From a checkpoint of a small mixture-of-experts model trained on Wikipedia.
Size: 18 layers, vocabulary 1306, 20.2M parameters.
Experts: 32 experts in each of 18 layers, 128 quick GELU neurons an expert, 2 picks a token, a softmax router.
Training: a variant of SOAP for the experts, 235M tokens.
Below are experts of layer 8 (counted from 0) of a mixture-of-experts language model. Rows are named router (the router's row for the expert), up (a neuron's input weights, with its number) and show model dimensions 0-127. Each number is 500 + 50 x the weight over its row's rms, rounded and kept within 0 to 999. Numbers have three digits each.
After each expert's rows: "gets" lists some tokens that make up at least twice as much of what it gets as of all text. This comes from a sample of Wikipedia text that the model never trained on. Tokens count by the router's weight.

# expert 23
router:472532462486481479467514535461459569466478468550511572435511411519400576501510418506633506398549509455456526595441515442501460524464373482455548527448548541486560489488506512508456531514465524479580482499503577601434540568435473537384420494458451502612437513511380518472402586487515535562472535550506517504510440467477478451462607493452447476491474521574504484539502522524553493450535
up0:454422475480487510483482518561445504522526469472493509530536474623580571440470508559427451568442534474488506534471543486431418524520523497466431602505383506507407569460480454406532541421630564524464545617627497471461563485523462477440462505506418468461386499472491572548500516464464495512531549514481448494513482533485478474460487453518495481419585447474461415451546477597490449470463
up1:470475579514546483478587482546515569490542496498525472496430470525501507452512463559525462489529385441540499406566519427425466394443496510585519557582520546437459523495540531477535470470549537375629509510434481521517524574459486555475442470580453425564583438508574535623489430568529513515551512464482482459569494575517488503484574472528522476558491608520530545554452536473488485539602
up2:535550522444486453529455594451549579517559540544471438486544411472497601521522498529582509551564514528608479538495598541431464519476530425531435556497555592477462515433555442431504441461495529516495546540490552529469541485576501524395533566525423494531555497527420494396466441505506485427523572523370502482547496505505461522501499461559457512511525604504558512430570572556562398469527
gets: ",", " of", " in", " to", " for", " with"

# expert 22
router:395555526524541498447499514524387418484478451477451513512446487626557509543464546370492500536455543478533581523426531439523606475479531608424532469476535488545479463471459435446527478605505574459543514514509520523458421505453507575549462563512528465455436443461570493405437532454513536482468457425533552471518496513553571488458524496467511466494544395397496529601439417492464479471505
up0:522555572469520498451526463556568531556507430446481529492406515489513519529492545498535476578469354465487531533490459605425458434580570460524566551516461500534531421476446567467461483505405493469510539450374380478523403513518441430449532469534469418446533483552526443442488536617528482492497555545415517538556569445493535421525492484427449474543500559488540492516607498459519481476473
up1:490557522493407524492455472589570512539590472500436487397473494576510483548513501521476438428439533548446440425452515406503554476470602570398453401554493472494517507558464559510486469588506551449438488537551556526618500423506532513472459540509441441544514547516517472443501447442424549508559507544573553410581462524524477413505525565509441526479427469539546461437427504488420449459509
up2:466467557461577521447477504503401491496589518533545479458424590436506555582470545518467543515462588524536574514466469478529505462578585524471450416464486536459497539566467507521554470548496553456579410475557483449437478549411628514448540576514435466442518484369576458503510418385509506547561539444552524529537476470522572562452511447580425509542484531514554489532559455476494476454501
gets: "an", "o", "on", "a", "es", "en"

# expert 14
router:469504510486543472463473472490478529484462496418561514507486490500630430477439451430552517483516500501514551549489421541523488564515458518478545538528498439529507476373466479523527504475504386553495503479554591387476488541516498579389504442434499391450499588558475474530374512344492501506446533599524489510491463578537497519534508507452389459522462525472483404507501485474415563591512
up0:553470445537473529493458459402555490445479513513504462530487450435628462470475512447614548469581542487460530485403507487505530524528547491529451456553547396499540496473528520547543440470534568623512595450504517482514534437535453494514481390524411523382553489448526512438468423528542482503492568422558556546425525520510539530507422438527575510485547499570464509551617498517492465398567
up1:600506498457551506540544461508457472585520480612445551528485585512492484486462563502488427461476458447475546524432422524501466479497503462398445557543504547488525541623534539397601535517500553549579492523478532453569456466543514584436559568500542447475533600548529491450435503466572529484498534477598576421481440519498509586490469553445453563481445436489541514577456569530477426409510
up2:542394518495384448508502470521490460483587558445484442500475486535545442489498417428582502508449470490442421486415490514427576554514483542550484567485554563456545611533485454439505479533505424479476526517468542595472465466521528446492505412524551403478466616512499493438528476613520500456542555459498447460461478568482617536456483515595519513552573563567459559475560521477451430551536
gets: "t", "d", "st", "th", " ass", " d"

# expert 21
router:457379504520552491501583471463553551572533507474487420504550497628538456501562493469425519476544469520464521498485463533459485550504550516490509446458563572543527478460521422499520569603497410489510441544528517557391443578508468482578497443508459548523543526481529485589465651528504469491586440510465511439453401368495493461404494531499513502583468506523440490518438440578480572488515
up0:556498491494502538504518511580536474409450540526501468494528544425509513573573642513583350456441497451509581476490556477442438482494508432566471409558561413491539508495445570578529596595473511459514547388465562521446511497510451513550404475481476555509561472538439415518523485462530485498521455481466536446488414469586447483512576514479442463526410592539510525517459538474536495493492
up1:474380482520509540567511590498585549581494512496549464495599459350562567474534404563403525592508541533526527459426580468540546445541614460447546574450480515435493551492506490504499429589526544532536545565449486537569507510561520440482498468466510481477588522495479489518468469594476500422533530460497392571479497493484421517433509477529557458501495518414511488533458430440508475496466
up2:627462413510492459582551498500595530455449514550561476478556464424447533486502456585532515585523562439504531572525428500523525517482527536597475525493454389463455586461565490412505465627511548546443474389477509567564508437425502458504547556514478437471446510493512449478532462583484541452485497515556472605387471570453527513507479597565535461528504484553509478515497497429537458503508
gets: ".", " C", "C", "S", " I", "I"

# expert 24
router:498534497564458458385633375480519434511505478511488519476564529559442468410518410460414515540536508537444470448524501476525509606490506487527501494431585520506405464499524521437462519456469506420434550509500529484475391535447560539502536527568438503503511531483600531638460531418516487510557500573513499480479595466511452487475423446481493452515521504514451439594507490519466493453359
up0:508451513529451570453483444535489531508398408430497482564514557486446484457431516550505481519574470524420432540549503517494524391427543623441489506488521557399432458475583509477550560564466441486585461552494497521487564569499490524506554511470429550555517461552509470474474506506583492516584642441544484467622558493454458513503523558567523451447504560521436576488516450487494553587445
up1:509479537493524540431430528515504469488525505456570474499555490487412517499607504489435529508596446528535514506517555482564499441441491532552581524443510531432534610491535521515469544622535516521567534555456545496560535521499518524591492424525535424433504556368620537441421410480493388496522558489508554536489433526598546444502477521437461523593453563517472515407502522509478406473469
up2:522581450546547576468461543493525505497466463553412440533420502452505521505520524440508532470487447507509583517528543489541498487493484552465478569527584469517593576386549411405562390460534549478546474514466470475456541490485583531445549430501522502561578512474491518517525607601479490473488545563541454470532504533500519526419493517479604486560509544490553515351647585484445485474506
gets: " ", " (", "–", "/", "(", "uth"

# expert 3
router:529411429440550492455530486480574511470517403453506547502443432470395461471511513521508542474469540461455503534439613524340443538448524556454524491523506534519553455376498526486506580477491585552418553534534615559522448461496554449559450519490582512560438478352463435488508578444505519516462524552480513475512547539458538517453489410533497401541511492423501474533504511555467504521484
up0:410524403483529476546395514657492490525583424499497517470367483516530515485519561509553501505388520522503576502542522543486496465527634565484524453561481502423390546566517459591515507516492543503486541484391527506630486574460500581535453536502474525519455520569478495502495457584546497484519491518495510491518556552420545576443534499570470474463486495441516506448568452472540442503573
up1:586550477568532521473453543607473570543430414520521503495449492515456483527487466486475496611385477454481503463550542457513454542448496558456498580453524527427451462540456515515544587493442607487545548535635487434530473482541497531432531518536398496443507518580574473507584523513418506449535497466544555536574505534338471488496399528494483500476465479523534570521517415462481509537565
up2:503499449513576504574509435425538454494486430492493533502469466501452510509526535561498446490542516491502436483434376469494435461552508454493558498488483439358553506512506435462504508539408531467432511540474601509462504573674594486544539428550511495469523524516530403528401555462522475551458600452496606485465504568481479535504568541461559510526521463505550513525610550491447436588487
gets: " \"", "ian", "ish", " The", " United", "am"

# expert 6
router:510488477558455500527569558502560488499498561371414451471456495588541548495384478423458488552507550529486541474450504583478574580442515498480519507430490487513552477548556503458509536497568473434557498566563581506508503482442491565585489489410550542547419542452443457518480504510468503505547522465442420460600575450468510456510468502517472522429555351436419432498417413510456498424516
up0:631490536559562477490524571563524513453515556545507531452486442474507485336477494448522446466481510510452469499556516512520498386495588534486512482616562400464504565516553453518530497516454439456529592455508526517461578501535411470391492521395456573522460453508537574482541487512536429451508491484510494456453530498459528467591593485440501544461533560508518540559548467519371491485592
up1:513487550527535611431549506557474447475565416481383411508583517453546570547468479582459439625427471463513478423513446477507482536568548478469461458438448551479520469538529505467468543432424500487497444569464452443491474553467493515533517413479533495440454512483550496489484512571405507460394576503406443530508494511417601526476535520478465501469571457398509525462458485510482440457610
up2:513428555535601549606474495517581535483588489449444519464452434541492566586380451433529436498516534512483426489523535523457513541557556518559532483403451523455540520509493408532540477484445494462530482548544556501452588423540472519547482580465444479450539496402525551503533543515557475477445567359424506543419462520437421550558437416549432457524520523531515517481548471488484433527534
gets: "a", "ia", "A", "1", "0", "i"

# expert 19
router:444473542507538404507553557421529510476457478440414537586474500485502576544533491420599477567501530471606584471556549555488546535476488508523458537588500415421504488414479582546438478505605542435539544498448631572533475499476510453531419588505565482418527474511536467444535448473548483467493515523460473486581546541520592555519415467518432512503577461428499548481468462485545555455476
up0:438550565435506518474466564403599522467540491503504578481453461610413429524498503490523390497431571531336459560482517527548482488592462521519519467491475500501601498506477474545579503603481532520493581550443502498493541505389495447465522363590489448454522500495509474529558479528539530484477505497440507452534485561480481519503422475554409447501528517537442444434498550501557402471468
up1:529533535484539522498550492429370548492511381501451486541476433494659443549535492437554465555453562450539475543515552533513498532481525520616501520562503487402453473561583494480467496503510544620495462509443530583500489436533477584461524546553462561457565425517586566468567556492513525583411485490516527549494566426440431462571491498422482518537479505609456511558483501532511498471514
up2:464530516430450523511493445520526564546518433485434485458547470474569437585485457483440562500374494502477566542570488444452384451503538497416491458558481485509518465522503540532513480572561445465603495603531467492599515503400481563541592469571450433486534451479528521493404494531482487562480516451481451490556557508478543597527642565548530524528537477503519515553524516612440532455421
gets: "ity", "ation", "es", "s", "ion", "e"

# expert 11
router:487441450468530494537473407427422535526457375559572559560490547544403559513461504475526541507575527560543458515474519465538506474417511565459561474524499511544547472575440518502476486529567459500440549509434535508500438559519497492570422410467492509549422385514546517511498440430533585382482507569531444533484477382436561561567527469610580494479418478458437507499441481483513516488501
up0:460418520540552497525481544488570526437515434612491515539511508452487492537519511491482419460536481498491573496613456496506496560469481434437486604435485461473556530678451470554434522463502528518507531429432444435514485480496617486533442485397518542477460472545448505470573472534435538510500404471558482596573455502443496415581571522475459559532484502514541478439476432468591419529532
up1:469451445463414539556502467474385571439559488468504486520492529484510559554426496585434528547431455441566425461473475525557519444526517502438521477475518455398506619579493451468491432489400511438513505481503526546461509385477508446576411414528535547487402465518489495507539468575493499420527525544524405516477546423416546496599524478456517512510519468605493499467538501435447439588515
up2:482530427536583489516521391519513489442533419530557473535463487484517465424439392498411433527445474486557520536459445562578468570536514548425550474518509409499548549522529495544594460509545465487590532513500442508467506545487539536546394584442454509487535489508525476465445548408394441461509504532526465617551519451467464519501558438506529488547458537633455596433493548462496523494600
gets: "at", "p", "f", "g", "il", "v"

# expert 17
router:558454537508484534442594457461475468576425616468448515512440488492446529454468579520441573630608537493460511562457481548554531479506391421490578437499428528496511530572487478479540534594478391581550518447540515442475487426478539534537506544534604546421535553498585475373486462531481512556517497524524590434509521459538538446558491416484480505460518451484446460530486481513509467491505
up0:510506587475506588483552514479506524560479503489506523467573421523488527344567535499542517490501523522485475472461519410516452531455443457501490524475557554476566467540477461529505461343505502492578558594603530526470443504472468522489568571482482551585465576420559516566495480521520458424483478482496552402465445520521497556506531420420460448494554515610425608539421590528494439522509
up1:522561480542486583480546440503491531556486475535528524469436464428493460584600577533546493515442459519447509480501549525533479437609546480539504479498505514526506553556455520440350461477525441540444511466441550443623491462593609541532504587460513526444437548550524513462556526481464613544479609459511460426491459433458527499497464501509594438523597573530447517563531528577503455517466
up2:438440610542495474502512527465553454487467381612490500450530548509443489505516574513542415485429564582521523528499478623523450475577485430540452494445550475502494530575455491550567515429482502522509438442565602453522482480482415491500592527519431398470442468510453408510505509479478469404564531493493529552459480486506553551555571512555421511436503527582491436479547586480506477404440
gets: ")", "%", "or", "s", "\"", "er"

# expert 15
router:574426453541532510507550611476450556513562410437459515544581520607530446477444487484458498477513414549574405483504529463473492598539491508491476541464584503584508495420482505513449562469470506425464531516610593499545495485436473479606529509449439423416493566537507588572546496477537492395462514449474503520355549519492486484525444540475502527494596497487524444459504438554472535528491
up0:497557526508608552406486482405360613556512545481471555438478489489466527468488540431508544449503549493565472584565546532474609568510500502450502538487603451459521472494464493482525535546512495578571517572470548528426496530417526542451479412353587387456542484503531471473528579510564564494505487555480506438581531461462569499454495569529474565527492510540555503522452454501497513530505
up1:499445587463503554475562496432582545514569467475460600486432440453436517504487412490581521540513520494480547503474464464597400570512512451500554455478469536516465551501533548508471495534447544475475500569477521386452524488524523382447596504515461478561449389520478436481560538499589594398503483481453533480624565479571503451466566491444498483595569465560419533448476531485487466488503
up2:426528566507513539574530511591536475505570597548493567446393456612647442452495579490460537484483428587531468511517555474495552512538433449446458415523541473488517509458570435553479539506443568494447521471572468543476531529496555466476474448436455489494556512487418422448530433381432446558494526514567546466461450481452498458528488545543423571496543498592483481498503570440459498461520
gets: " M", " R", " T", " D", " H", " K"

# expert 10
router:554491568444511475486589522471531488436477451439523552553549502492488496468515495408474435465478462406560473451548519488480447511541372557462448561470613494515536460513473443594617567431451468548402465504530537464554449476479480510453655589511492518546607537453478529585499550505548526580472434490590482563443479543480479502494481522451500565527522562533434594513476545556506501513485
up0:422531420486472514480461500453460447422540527460450438489449546533452476467509494482508517524525598368507488535465480430570448490561422520466354436518518444490547588535617448512486481459490562560597441552446467487464544530513547567548440552609518520408534515536527451589498501519582514388447496451497541576523538486567483487535539587562466472509599522539521497462534501510466517528534
up1:491584491554431548411566524640467575521539559421487507464558617581466581440429527456608435421531514501502490463525543548482468523429496521560537508463551552449503511505527502489549474501482512534518568609528507484547478461507507459468530538413505514484542427509513381568450595515551495500487436456543486586420509484421428498549530477473535525546527462508537569522551481495410398537518
up2:497542484472450487586474477543555532515545473486517542411593514408473435523527525622484543595465434447449514560544510473533538570470477488548492507499564332437478486450569403655515495395471522542465542484501479535579502525508643462500475499455518494522448573463487514528512461471437447515403516522482471548529394457419462443533507469508514457540580538525491495497520455464515489502467
gets: " L", " l", " d", " st", " St", "l"